Weights of a small mixture-of-experts language model, trained from scratch on English Wikipedia.
Size: 12 layers, width 160, vocabulary 7648, 23.2M parameters.
Experts: 40 experts in each of 12 layers, 128 squared ReLU neurons an expert, 5 empty slots to pick.
Training: 250M tokens, 3815 steps.
Below are experts of layer 3 (counted from 0) of a mixture-of-experts language model. Rows are named router (the router's row for the expert), up (a neuron's input weights, with its number) and show model dimensions 0-159. Each number is 500 + 25 x the weight over its row's rms, rounded and kept within 0 to 999. Numbers have three digits each.
Before each expert's rows: a language model's description of what the expert responds to; "gets" lists some tokens that make up at least twice as much of what it gets as of all text. This comes from a sample of Wikipedia text that the model never trained on. Tokens count by the router's weight.

# expert 15
It responds to: Name syllables, time units. The piece after a capital's first letter in names such as Wakanda-style Yak, Jak, Awakens, Wagner, plus time nouns like days, months, hours, weeks.
gets: "ak", "–", "aw", "w", "ing", " w"
router:532506501469463476493476481501469484494511509516508478485529510521467515531523440519500480453492538537461476440514481517490476508471490485527508492472487504476508515490490495533497515522511505544536524509475552505513532508482471511506502505554526525497504476508455560496497510531541522509514493510492523469483471502495538458515500491555476536551469517471522496470493446453461491520496509493483492531546506479502499455486488469530515531499472513488538504532483495543493487502464482
up0:469524538495533497506533518498483492479518466485530514539501496507506513478553549502485508494501512496507485462486480531468509521535545512449509510508468492490518478510484551498511528499494492537499553458464464526458498517528500492475519480505497477495501514500501506479532530529540504526493488534524487494551483485512535489515474509486476447494464466445566501496497507484527506476522483527503534470483526502514477493493544493482517485480471472492517538525452481543493499578506500
up1:534513522475462510509482491510467513511453493441541472477532492506498529543466435498467480497511533450491486483503513516515493501530529452486464510499495520469520527536474504486491487554525485529520545527497513516482534484463524548474493499525481487543509474540508458500523468501536520455512471511486509478525511492519518499523532520516514477510487481523493518476493492468497473495508555495485517503457495498489524483489478491495510456506551491521533497504457501442505522535489475
up2:495498501509550501500510504495499420484506505519513473494491442548497517497473451476507517514532495493493476518523532463463506512530480453488526519485475466503525502483459536505501500534498521484506520510503458508564524490449496504477500519484514460485468545517501525525490501463500541511541527486451533469509491459512535473534476495451518509479502503533478475531497516490492491481499495516527475476508502472515501458500510512527488473489446471498561488498480528514519513478469469
up3:522545494472525505466492510465526534477504473472490495490485503495467528531501494456524458485535477506466491493490505501514500501497546483492485485500450513468505472488509524503575479497462520490500508531445510510505508461545506459493517504491517488496518514493465523530492528540473459517530483490458523491477526539501528508489520552559466565537470501497504511478515507513484495502511499468427516502520485518489463527521473492523479498526525516518551510500485473519488463523487513
up4:521555531474458508484440489464502494472491510477520530517498507540518510488508520503524541535442480554501537492469482506490489513522457492478514445495484469515516485451491494495514499491498482517483472509511574498550514497469476482475499499531519490477515483505528495495478520512514528509531509542497463480494503491484491506494530505510424485496496456514523493477469436497527470500475528456476506506529490550494493514477487508467504520481495502509488497527509566490479511493525526
up5:523522482427454472539477521509485531444529539480468447513498458500474513537517472499520504506474500498467531512504499544475482524460525487525494501546502509489474490498481510483520481484489532506504495475529517500484480520458494521483474497479520520477501486501525508536468468557491493441524506522502459484509475515512483483506469506502504458475451513474491476516495501465498522482491539481472447494485525558544482480488480478504533521474466496511512485510472532533533515504507525
up6:525497550465495468490505527520487457533501490476511548519472536499498505522485494525544478513452498516517475494491505462517525530457485489505510493509464483477487478519518509535455502487487506505491485527451447505497510471466502523504523487516504490474527448538497506499477514469485465512567434458496538509510518478468468493476493478479480522517495478478508483502520509485480517560543500458520517499497517517474488497547501535502540505510458521432523525518487504527485522518493516
up7:514501547513469546556487513490518500535469513542458537491512505538466552501507477459526494531523505473464515447542467493476460513491502477509493511509512512495529511510491499502547543471493520457479516481494523506501508520462484499497464487483529496496448518498448470499536472508508524493496477451513539470534481517533492534513427489459487504521479448533500507484478470509450514504506517528491475511486519526481489523505464514497515477499489492503469472513511496521485517486504467
up8:550491540545491478463519520494471476532571490498500515469496462466524471488485511477506492488469500512501527527513472497494447490491526468512577488505495484474522493527495491469510513502490544515515500496494520482460581496539491517473462484516519493503484494522512476464479539514519494499531481508478515508461458511473519520484488505505512462513526522499481469506468511474477457468513464498499493485483537492503478472504490546483486487517530483526494473530498482541547532472451510
up9:532495477477528503483549472513476490512515512488493517517516492538476496497502482507497486466526561513508511529563541477484490508468460492505536506509518499531453477541492521517480505507467525526507506485527565502496521483502462452552476557497504517474501479507470512493513443506493516515485451542501489521492485564496530490484515476474469525533506492488492507484491512481525494482487530550476512451554490481453479457541482516507505507516501483513508495463481485517490530491467490
up10:524501512544533492476473523524492529475449514509524487500498500524504456504509506464492479481517493487496541470534506501509491531492490509473467461516523509493524514500544475524505515514533500517509449504521490503445497508527495502536480482540520538477458516526476465414493565495529494454486542512481503464504476509502495485509502470510530482522521492480504513467541504488498481485493456510477517490523513485480518518559486517485519478543468436498531477486485499457471487493461518
up11:466475508518454487456497525464483457508522475486519462510512463525506526498515493485507475491466489472506486525520479465460501481527512529490492502466520487478494490518512522499499523552469514487495491445503533555446479513478497496514545537484533517487440479516479488488470499509526499477491512510493548467513481547460520455484507481555468503538502512476502477519539505487488493531510556486461492506523500529488464489476504466547490504471520510465473512511472517475467475507529523
up12:492503495509521520515470513467503542516547468514491504525530514494470535518554467513442465458505529489510504459539495509490490456498484502510541487500509508544493490477541516490493521540510464508518530493422580468485500522469488519503499467459493521496528500538492477503510510485508472472490483488442541519476506521509473522470489496493486515502498496475466481495462507480500441486478474507498430512501498480521475499505511520515532499502469493522496474489516540530471493511495533
up13:528510504487531492472463467515526516502499485535516494458507467476508474500470489494466510498506486466477467497435518473540472472538519507530482476482529516496480487496471571506492501436498515505502549469510510544534515501501541491510494492470527482478459422509466538493504474497497510501474502510461480470507526503509509470488483510516511444529521455474528508485442478506484475485458504491498529498523526504484508509525532500487523506492490540466512506484514486489500521477537554
up14:488495463508506540501504564502556493505481466462501515505528524526495480445494497528475491520520458517524497480528517478516491515457452455525492488516490481521491519460492513463496549521460529508503481483541499519515532501521486490552456500478487498474502500500475513472499494530499493487504463487517505449443481466500496509533477504452559505540507501508473509507495511522531494552484518425522509493481493532523495487501509493531523498485495494515510509552496484549509484466497471
up15:489496525464514513462461525496472509537499525483498467491553499479509518526523497490460485432483502472519477474551509527462494552481489505519488499489471496472492498467475501496508495547473521505493519540484494506460480511471504514477448495502492521485473504480486462506478498506494467523524572503550493531502503537507517513501488523504492489517446476494516521509550489512476491518448476495507528499528473474477495493533530488484478534439499532503480525486517524543531550502533525
up16:505508517474463499487481469481512497510516497538525470522483500463516534571501486574527509515457493525467492490552497490490496538498497501485524509491489520521496523507496506449512501477509496460441514520550486518458537505511468521503501490514520516467498463529526506528469499484483523500486512542509481467487470539467485491515468443483523474481515483485535531468490461509531501511496500477491477554500480452525523496527491489519531482485533464486504469539522522521484460516494460
up17:517517493504492508489493482513486496448518455510484509482500469532499471489566470524483476473491469480486456459513496481444474510475469510529543462532527506487521445504532474504532513503516484515547535535510466523491490489481492551496495467529574515539497484494482515455517489517464512523493517527519499471510515509471534521480505520503468487520479523494477485510469494522478526505517499490516509500481417536505534501485482540503495491499502485512551503504500448484519475527470506
up18:522464524503512525475530509511510483517491464504451494512559509506472479508508479558528537498501485506469455477506473492517460484491513468507515494500503498492526539459548511526493531493510458511498510517505487545505512479533509516480503568510466499531520530461476496508466492561513549479479492502466456496543485510504472489513482494507516570518465515513492476480487512488518468498485473499489458483536542500478456504471508500511500486496483539451554513488534507514478527483512510
up19:481513474468536507511488482481490483538507490512480516521501506479490521476483484520495509547506502475446492562543493556505468465477548499520475492464467430515514496561528444523522515455497492479522503525480553509507510466469516508506473516506516490505539498492493485501503508523502502519491492484506541410513483474483487475463527515515496514512499517472511470484520486497521497471472491492507491501521500516428506478522535489496504506508456492488519481505519493515496482492516429
up20:474493526492487484453548507509490493505487523508481486509471547497477484488477511473489533463508543539480471471533486503492475493514470460517481479480535510495475529465480516455500526475498510537506492498514510489533534446525526514527530481495471438483483478479453490487470503527536535490488494500520516502523494500521491511532474522525523536446492482475502482504519468482469460523466470499467487508503505527468520457495505520483481552555487475539525526506500515489517423504489514
up21:523527533488478505461493487488506468480498468563516478484531511510491506483495505490513478534498485494496505574518502534443502517519458499492522477515490501480528501491458500479472553504491481484475474535501516527500473516459508539536466470551443504486522513487536515519506473458475509481479523526477506490443519512469457461521471476541478506467498484472508521501460514485479515481492478534468516500523467499504477533520522473491509497542528516519501525503465453503474514540506506
up22:471465588468496481528523480489499495492486502485522463470530506500489546468536457527509500479550491535478497507505539512504504455519484475508503512491528520520536493469527494503477510517469486518500484502512476478486461531508535524502504497487549473506499510531545467548538488531505470522506530479517483471492539476502541454481477523512475510507502502455533505471495478505467466502476496471514521462543514500491532527508445478462527503490541525491500504514502514521522464459481478
up23:486508484480486510461476535557535475518492496535498470522523485525504527509480552516465531505490490515484509468528474510536500454524484556527553460491521472527522508521552501524497485517539510507485502495517424491487520496501483461518469507516477525508477529530470487493490522469506482564526499483464513485478483513515481505484457536531466513490441507489483493479501512537513521480488549487484505498501486501479451489515480475497528472494510525520515454521481475548477483499505508
up24:514503499535502489499499485549501514496494501524516527499528481490510519508503483513508485496482548498514507514513491533490500515447516442494503535461519503461552508490499472473507505495534491495527450526472515492509481423530455482521531486521538513516459516482477516514490568514498534511516471507480505492503501528521456531483485502533451499530534494471500483521455536525474492437488511487514496477507449549532528493509519470523534509491499476506501478491497533563526496477494532
up25:534468493505477483495504519490560480454506500516486524494526485490542488532499489511526530497470477468508495484542513492495487515501468483502490471452525483527485521436526525529521481475520492544529488519451493472508497498514460500518466524466496505517480487499539486511481484541477492549490468543545518484566516499497488525475533484465537463508508504468523494478501512450487490558508480527473519551531499470511478491514491494536511528533537482478489504551473496535499511499512490
up26:559519494516475511493493530509490506488492516508454493487476476477519445470481484494524501499499491473538468519514501483510533476471526500478498457470506511525508539488510531510491519515478493448521485496498528492505513530487490517566543542588488558525486527527481498494536507492519461494515518519518522489496511482510503520502501521493457500496467482496469493463512483443522531489480468433505495485497539495501495499477504475481487531479488518449537484525487473509537451528513466
up27:497489499512484481520510525506484487509460507530475451465534498485498526487520494490454515536521507504480494501517473515506488499500513496558504482449495495487514477498465480546483495483491486531477478510466492453471531530520511490532552499490492547486548491502495512526495507466530499475487499502508541500534508517469512503536480502500469484510534522525476544498536449445508509531495500479513501495471461449529455470521481512523532484478442544488510523490437504487509472478438490
up28:534470459492511532526472517561463507480570460542500466537480512486503473489510476507499542477525493563459514519498497529528530488478500493506489467503501487492484470511501489520477535482542479464482503487485490530517515522493485499520483460459509487499483501487497475455519496463500497544490506519508514503550488496441507492527471510474467531508503467491505524502480525485528533492529530466484494524516541500495517497461508458502478523484545511550539482473514550463492492522517494
up29:514448526503476527522492458488482524462485519551486488487502514476489491520462531522461445510509488481493530518474513508486491480463484453464491507477506473517494488516498513519519501485480510540525468496482476490521532474556488527443544541507491506510488502516538506441494471526510503442470524506501519509467495529510464497517523527508519469537436489480510541469493503458477502533514522480506514504485495487492473487472526505452474524440454488519499494505500528504499461498491522
up30:503530496477478481501502513530465482529511457535550526539467473492481491543524474472529512479497491504502487526497526522524489500497508424501496486479490512558501538504504555464551489478518480507496468463515532530473496526472506531488500533476521524464502493483508485473487500506489531519439509485506498555466510502495534514501491506511528532513462503491459490459535469462520508495477499509549537496476474568499487495548488488462503465519499516454500510480504501508498517481478497
up31:533519496522451520546479480494482446491519499504506529485467525528493491552484512454526479474463510520527501478497502511449515482493495548500492504513551468480516516487517526497505543478510481480490530529536538498501543514498526515509463527452516472476512506495494506481524514507482488509538506503463483473546507497537513470513501506510485494509531475487532539522550496492498476491524491459511500485528503489515523418524496502494484480515495518552479577476473511538478498492484463
up32:492505466508474465524464521492516467537516510521501454488489487547468446521504560522519489481461473503497509498492498531496524539513462502517528548497505511519485512470510491462488506493523520499517528510455468515513545519485479541538523541566519531507508490491509498502490466511534521487506518527498515448492516475469504512500496544498475517527539486443463521515458488505521480489507506537489501497533540536488479478516507550509484488528508541504462468464504474462537487504510506
up33:478541501480472476528495481477513475506513506473544466540537483507513489505499521488553490493516466532515520478533500560533487485494500511520540512481499466541465481501509526535521549504500515489486547511490492474499503475514492508533518503450487508538461543488476484500476448539504513423503517465497523508500510476465517510510514456493463486481507507533488491503529503474475478474469538473498498533503488487491523544515515527468538500464494442463534528512528471509516511526498514
up34:529537508534516445503503495461505485499519523469504495497482484528477488520495532495494431512530477513460437478509501482505504475469464515509496496428486475498478508503489477500514484506492467523520494487538529479491520522510478517511430470508493558480495532537500525502516443519532468505518495503510520532561526483499505501511450479498549509500488457515503493498507475490464505464513475490508502498519533546476530531442555500495529506492511515534505479469485481498489497503491523
up35:489547490546519483521534536520511537480518507520521527486490509507537508535533514514531500522510499502508501489498518508488490454536452498554503501490453488493488496516483495494511505498517450493540533504495475529457507443515512497475502465544512484471510477480483514447512480511499459477487543522491524494474479510486502467496517489510477516521470468472485490513542507495478491546475545494534483469498510502539486518524462523487536533491526580489541470521466521539493523504478458
up36:517497458469494509490524556518485433513483497549510497472530515462530516503524521474468469494518515500486513489477490544458522490504538491506467458530487521513459471494487490491486505491549490518542539474558510491525502502515494496516511517506567522467499497481581478505452497478502475496492449498507506503497487466546539463476518493504497495526492486535466501523484520490542464495549473491466492496531468534498514494487474511467500525483493487488505477510539490522512488524500485
up37:491485470501499467496533461502480513481543414536516486466508529501547497536475455488502459506486506549513479488522490485511475497484466470518504524528475520497510514481503467535484519502480517486547527502540443511501519536475498508468517513517525489533509494477458467521534484546496467478486518532487487485526502497515539519504471526494473481478520477515521484459534465512491506506496475487485494500475444539481465492525511499491504508518483473494513431505477496494510502522492567
up38:501504501498527471481461485524473500479493472486488510449486527533515521510537508480521474465481494506444464508531501535453499519482513503525508535462505504468519489488507493516455488497502514502482524501541512518487458485476553451459506526520492498516524480522533532505468463482529489473501520498464522516488494469525526536496497523501489506505541488494503540444474505422501482494479551525516507538531513481547541507493505471477498511459475438508482519493516472515469495472518486
up39:522500499520545522462462491497509502511529474506526500497550522518476514472466489500551471512514505492513475524499536507480540485499515478510526515503526505502463523503507451441516489538555510511504497488471469490507524562493493531503504488450494516495519489529468517491476484566488523512499510521484511514552502503501517536528481493497523485455513500524522551505498498471486511519516479487535455470516509543428487484508445479473515514458495527456488456539523493486479483500497502
up40:512489560481525493529456523525522511477497501535459473509472500477518518503469502492514435516519525444472500481497476519498493493530471497539475490495521486547475477507504505482474561531511508529507471532486487507529504496527495458485489508458470491481517489518516495488482527537543537469531494495527507502463484504488526526473483499484502584522529510494472494464532456546470516489536463497559499519520505485504491466498509461528524494488484472486510476519505494472530507498522466